Below are experts of layer 2 (counted from 0) of a mixture-of-experts language model. Rows are named router (the router's row for the expert), gate (a neuron's input weights, with its number), up (a neuron's input weights, with its number) and show model dimensions 160-239. Each number is 128 + 24 x the weight over its row's rms, rounded and kept within 0 to 255.
Before each expert's rows: "gets" lists some tokens that make up at least twice as much of what it gets as of all text. This comes from a sample of Wikipedia text that the model never trained on. Tokens count by the router's weight.

# expert 11
gets: ".", "\n", "\n\n", "s.", ").", " The"
router [137 122  88 118 153 177 168  86 107  86 124 142 120 124 148 166 105 126 126  96  97 124 152 109  93 127 110 141 124 126  92 134 120 122 125 153 133 142 133  99 124 141 138 122 100 117 121 165 139 135 175 109 176 116 128 161 104 102 136 164 130 128 125 114 128 144 169 146 121 165 140 146 109 138 154 136 119 104 165 141]
gate14 [ 75 141 118 117 144 169 149 127 166 130 107 104 115  65  75 104 135 115 104 118  83 172 117 128 137 128 162 143 125 115 111 115 156 102  89 150 151 114 117 112 125 142 110 115 106 186 125 111 134 131 104 103 157 136 103 119 132 122 158 134 129  95 120 118 130 135 137 145 150  83 141 127  97 123 166 171  90  89 131 172]
up14 [ 93 106 133 118 141 150 120 112 162 125 101 121 136 106 101 131 106 139 118 114 114 188 147 111 127 111 163 112 134 104 102  96 166 152  74 189 116 123 136 110 144  95 107 155 103 182 154 111 127 105 124 131 151 121 122 130 133 108 162  83 111 113 133 138 103 134  87 116 120  80 133 144 110 116 122 129  87  84 144 148]
gate15 [146 112 148 141  99 127 175 143 130 109 120 118 157 164  95 139 126 153 145 151 121  88  97 158 100 133 133 127 120 120 116 153 159 174 178 118 159 144 124 150 114 128 142 128 168 110 110 166 124 115 123 153 109 139 107 125 110 115 123 158 110 141 129 149 118 119 148 106 125 132 116 163 101 133  89 102 106 118 107 136]
up15 [128 170 105 125 155 104 113 116 120 113 144 107 159 147 115 144  92 135 114 129  77 118  89 131 116 153 155 156  83 148  82 107 171 131  82 155 117 131 140 125 108 123 102 169 111 150 131 140 166 145 169 136  74 105 129 136  87 126 141 151 109  76 113 124 142 134 135 106 145 118 112  86 104 176 118 145 104 157 117 143]
gate16 [126 124 112 110 109 122 150  95 113 114 143 130 138  83 121 103 131 111 104 134 159 147 128 114  89 131 150 149 129 123 142 132 126 131 117 140 156 145 105 143 166 145  97 183 167 141 142 140 139 138 133  97 154  77 130 147 116 143 113  87  63 109 137 128  96 103  78 161 133 144 141 188  94 146 124 165 136 130 107  79]
up16 [110 132 116  86 126 126 154  69 119 104 142 121 125 121 127 111 123  96 108 149 145 132 120 105  80 152 169 172 119 122 122 130 119 105 122 133 160 141 123 130 146 117 107 190 163 132 123 153 152 119 124  96 124 104 161 130 125  95 118 123  45 163 105 141  65 107 104 144 136 131 136 151 111 195 129 165 109  78  98 112]
gate17 [113 111 147 121  78 157 101 110  79 124 105  89 137 120 104 158 120 133 127  96 105 147 112 127 143 143 131 120 138 151 142 123 125 134  93 135 155 125 152 138 100 126 135 113  95 143 139 154 130 142 128 156 110 129 134 142 142  90 138  83 113  68  78 194  90 130 112 132 128 100 144 105 138 102 140 114 125 139  98 140]
up17 [108 130 145 124 128 155 132 135 121 141 119 132 112 159 145 141 145 126 106 105 109 130 112 122 142 131 136 120 169 106 160 117  81 172 119 143  85 103 115 105 116 147 107  64 105 119 142  83 158 149 125 139 142 108  82 100 160 127 144 158 155 121 101 108  42 128 154 127 124  96 144  96  98  92 161 152 116 147 138 112]
gate18 [143 121 165 138 114 130 155  92 169 152 125 130 102 154 136 134 171 127 153 116 156 140 146 128 128  82 106 116  96  88  98  98 157 113 152 167 142 165 111 135  99 121 142 135 123 117 166 121 162 112 158 148 124  95 106 135 135 130 123 102 118  98 123 160 134 131  85  98 135 134 169 109 151 145 123 116 122  95 123 151]
up18 [122 127 100 130 108 121 145 107  97  93 154 147 131 112 155 109 108 142 132 148 103 147 108 119 124 170 134 153 148 103 131 136 147  89 125 139 122 121 157 114 169 135 122 104  86 123 107 110 100 157 146 127 128 128 112 122 111 155 128 137 147 144 129 123 122  71 136 122 142 153 124 126 123 147 173  94 144 141 109 118]
gate19 [131 137 123 129 103 150 149 151 134 125 159 127 161  88 138  93 117 127 144 109 126 137 146 158 123  64 116 130 128 111 121 107 154 141 143 109 121  88 130 111  79 118 139 126 130 125 123 138 156 143 113 162 156 114 109 110 140 103 138 143  91 136  85 141  76 133 165 142 139 116 151 127 128 131 117 122  95 122 143 143]
up19 [144 124 108 128 142 123 127 115 138 134 105 111 100 125 124 164 107 139 120 158 140 119 115 135 115 177 135 128 168 157 131 135  84 137 129 104 128 124 125 132 140 140 104 166 104 116 129 133 137 106 121  67 134 165 122 121 110 164 125 123 124 135 132 122 171  98  62 111  95 168 118 124 110 116 140 139 146 150 102 140]

# expert 18
gets: " ", " of the", ", ", " for", " in ", " | "
router [116 132 147 112 158 110 111  72 131 140 115  94 124 110 119 142 150 146 146 135 116 103 152 137 102 121  85 111  92 116  82 142 144 124  95 108 104 123  79 124 132 146 143 129  93 141 102 136 172 135 109 112  97 130  90 137 102 168 152 106 149 144 133 122 145 107  97 132 118 165 171 152 125  93 159 140 161 131 156 144]
gate13 [141 165 184 150 107 141 111 143 104 187 140 133 129 133 117 117 136 146 102 106 138  87 143 115  88 107 110 163 121 137 125 112 112 112 108 126 121 117 111 139 138 129 120 125 143 112 174 120 121 128 117 120 116 155 114 130 163 132 118 145 160 126 147 115 132 131  95  88 134 132 114 142 138 128 126 140 144  81 164 167]
up13 [127 146 151 109  96 113  75 124 128 171 143 101 157 133 127  99 139 123 121 132 133 131 171  58  78 124 115 128  95 136 131 149  96  94  90 157 137 103 148 175 138 138 104 122 123  90 144 101 132 113 154 107 138 145  73 115 149 114 130 179 132 118 110  80 124 166 102 105 115 126 102  97 156 123 103 131 177  73 153 168]
gate14 [131 173 132 107 126 128  98 116 157  93 148  89 119 147 119 139 133 130 141 121 137 151 121 134 128  88 125 107 109 127 130 142 122 112  82 107 118 151 139  93 141 117 146 192 145 114  61 116 121 137 122 124 113  83 154 123 122 167 158 140 131 110 133 136 132 136 175 134 152 103 153 114 145 140 131 155 109 161 140  88]
up14 [139 114 151 103 145 117 190 126  88 125 109 143 153 126 112 100 168 113 112 148 116 137 122 119 119 183 115 143 124 126 174 139 141 115 143 132 106 151 156 148 149 119 125  82 142 128 176 133 110 131 130 142 174 154 117 111 124  93  90 147 100 136 105 102 139  78 125 113 117 190 109 128  96  65 114 150 140 112 156 116]
gate15 [123 135 128 168 165 140 120 108 122 128 142 130 112 154 115 172 144 135 140 132  83 153 116 118 108 126 107 139 102 159  75 122 138 146 110 132 120 103 130 111 106 117 112 157 142  96  99 155 114 145 111 164 129 108 113 181 113 141  96 130 129 131 103 124 151 119 148 106 134 162 115 113  98  99  92 140 139 111 110 107]
up15 [106 159 112 106 135 151 113  93 105 101 142 126  67 145 128 176 132 118 132 126  66 172 131 141 101 136 140 157  97 138 133 138 110 115 130 131 124 130 138 139 123  86  83 173 143  77 113 166 117 140  96 155 143 112 124 172 115 123 136 136 154 163  76 166 169  92 115  46 134 141 145 120  93  97 117 128 143 146  97 123]
gate16 [105 156 105 160  99  85 140 100 114 153 145 134 143 107 100 108 143 203 156 147 113  85 154 137 134 118 101 143 156 129 139 151 179 143  74 120 143 141 116 130 170 109 138 128 145 129 167 111 171 158 137 172 157 151 138 142 114 142  67  87 106 118 126 110  81  86 119 150 132  62 143 152 151 164 117 130 128 154 134 114]
up16 [ 71 125 140 119 113 133 129 168 100 107 119 126 165 107 127 119 138 184 112 133 137 124  86 145 110 150 103 188 157 157 142 157 170 137 142 108 148 142 112 142 135 122 105  91 111 105 121 134 133 144 106 174 149 146 161 127 142 153  76 139  87 112 123 171 117  86 144 151 113  92 125 132 179 127 117 159 171  89 114 124]
gate17 [138 118 125 114 144 122 128 138 130 123 136 104 166 107 158 104 101 130 145 186  89 154 121 171 132 150 116 176  90 119 107  98 135 155 112 115 137 100 140  92  81 114 143 152 104 127  90 128 147 140 155 119 147 130 125 178 123  98 160  93 107 124 154 165 135 137 188 167 143 119 140 128 141 145 125 139 140 131 140 162]
up17 [120 151 112 168 101 122 129 161 138 136 121 153 160 119 120 144 144 128 101  99 166 157 129 100 132 147 135 110 148 150 127 148 125 116 150 105 122 130 114 174 121 137 126 112 136 151 161  93 157 129 154 138 132 161 107 118 151 182  95 147 113 109 119 117 131 119  74 130 164 149  84 140 147 106 119 159 141 121  95 139]
gate18 [137 163 141 137 141 140 106  67 149 119 145 143 145 163 148 126  99 121  94 174 124 109 133 134 153 128 131 149 146 150 161 139 129 122 110  95 108 119 123 103 153 102 165 152 159 144 118 143 118 190 135 182 110 116 157 148 174  92 128 142 108 146  98 128 140  98 100 159  93 124 102 121  83 153 129 157 100  97 124 127]
up18 [142 111 127 120 131 151 108  92 142 111 152 123 128 121 135 106 154 128 139 120 108 120 135 124 127 171 140 150 142 153 155 126 119  98 129  69 147 113 109  95 125 149 131 163 167 143 142 162 134 180 164 141 123 123 129 110 114 132 163 145 125 118 123 119 142  70 134 143  95 124  90 141 108 147 106 136 123  98 159 157]

# expert 23
gets: ", ", " the", " | ", "–", " ", ","
router [107 131 121 137 141  85  67  79  97 117 132 128 128 111 117 104 135 134 124  85 134 126 131 121 137 157 129  97  88  92 100 100  94 124  97 105  93 155 114 128 105  90 160 100 109 112 100 113 130 138 117  97 110 168  91 132  98 162 143 108 149  95 165 120 130 107 144 122 119 160 145 149  93 151 158 161 115 131 115 135]
gate20 [104 140 126 126 116 117 120 118 141 142  95 146 127 138  99 104 141 159 103 126 104 170 138 117 131  97 116 121 141  67  99 141 185 136 132 115 138 147 117 134 146 115 125 132 103  97 150 167 155 128 146 186 163  95 113 121 180 133 162 102 106  59 131 128 125 106 170 111 109 107 110 115 178 188 120 120 115 110 117 160]
up20 [135 142 148 161 135 152 137 113 122 115 118 140 132 144 114 101 153 165 127 136 127 147 122  92 103  98 123  93 111 128 126 103 142 148 155 135 142 119 188 133 138 138 105  64 142 124 148 115 105 136  94 100 191 115 130  67  85 132 161 148 136 119 138  81 114 101 108 150 100 121 127 123 140 107 146 130 144 127 117 133]
gate21 [146  94 169 150 153 130 102 134 101 132 153 126 117 138 126 115  50 186  88  98  92 151 101 142 101 132  85 123 140  97 120  93 135 151 142  88 140 138 128 119 135  83 118 139 138 113 117 150 127 160 150 102 132 126 127 127 152 114 175 124 142 130 132 105  73 145 178 102 126 119 118 121 121 150 131 118 151 153 157 115]
up21 [148 126 135  97 100 107 155 113 147  87  73 101 113  91 148 139 136  84 117 123  93  97 141 129 158 129 102  77 135 114 153 132 108 135 177 162 132 101 124 171 137 137 163 132  87 113 159 112  91 114  95 161 138 171 114 139 157 115 152  96 124 127 151 141 137 111 130 149 138 135 106 116 157 132 155 141 145  94 112 135]
gate22 [140 127 101 117 133 146 182  93 134 140  68 137 125 126  88  99 112  74 130 161 120 111 168 119 126 129  89 102 149 110  89 102 169 109 145 124 147 167 133 108 170 135  92 149 111  93 108 162 132 116 129 132 105 141 118 110 187 138 116 124 132  93 116 128 108 146 128 132  98 122 112 126  73 145 146 124 153 120 125 155]
up22 [107  99 108 132 122  81 144 152 135 133 142 157 119 159 154 144 119  78  97 151 136 139  83 135 154 165 104 135 121 132 128 109 150 121 140 125 135 160 129  48 157 150  94 115  82  81  65 162 130 124  96 152  84 129 160 114 151 113 124 132 116  79  80 107 127 146 134 130 109 135  82 104 132 153 180 138  79 108 147 154]
gate23 [ 87 108 162 112 134 140 150 147 147 115 144 146  90 169 132  87  71 143 146 102 150 136 172  79 121 131 140 159 118 144 111 138 118 164 146  91  95  95  92  96 137 107 173  89 114 148 120 166 181  95 127 113 121 148 121 120 137 167 150 136 176 113 142 113 166 124  98 157 128 117  87 121  93 122 103 122 124 114 107 141]
up23 [ 92 119 105 148 137 174 122 142 125 105 137 117 146 130 141 119 107 106 143 144 150 131 127 101 106 127 136 148 101 162  83 127 122 149 103 140 152 132 125  96 127 180 167 105 125 134 178 125 107  91 127 141 148 110 146 157 108 144 142 169 162 126 204 135 142 156 114 169 147 113 123 113 122 182 136 161 110 101 165 126]
gate24 [ 87 122  94 124 103 166 125 137  84 148 155 172 166 116 117 129 122 128 117 134  91 138 134 104 133  85 165 137 124 138 133 130 144  96 116 120 147 111 156 113 133 148 161 127 163 128 158  96 122  96 130 194 136 128  92 126 142 160 155 128 175 142 130 133 145 178 135 118 137 182 127 137 100 134 144 125 138 137 157 148]
up24 [138 117  89 138 162  96 138  87 153  79 123  93 143 125 130 141 140 130 125 150 162 132 157 132 133 122 134 118 124 125 119 125 119 134 127 146 108  99  60 129 105 168  96 109 116 130 135 157 163 107 107  95 135 120 136 149 122 120  83 162 100  95 129  80 106  95  77 115 102  65 130 143 189 114 103 122 111 157  88 112]
gate25 [117 130  97 127 122  90  96 154  91 165 167 102 132 141 137 116 132  93 144 106 134 148 149 131 132 101 136 121 123 156  97 113 134  52 101 113 142 116 119 117 152 173 123 113 109 123 122 122  80 138 123  95 144 119 104 169 100 196 141 129 103 132 129 107 125 157 104  98 139 114 150  98 130 177 126  97 163 144  86  82]
up25 [132 153 146 122 148 145 115 104 128 199 145 122 108 116  96 131 149 141 141 136 158 162 151 107 122 147 106 122 120 121 172 141 158 150 110 110  84 111 163 123 141 155 107 127 175 149 149  89  93 139 109 144 161 144 177 104 140  94 155 171 128 145  78 160 111 108 105  97 124 117  93 112 100 117 105 136 130 135 139 137]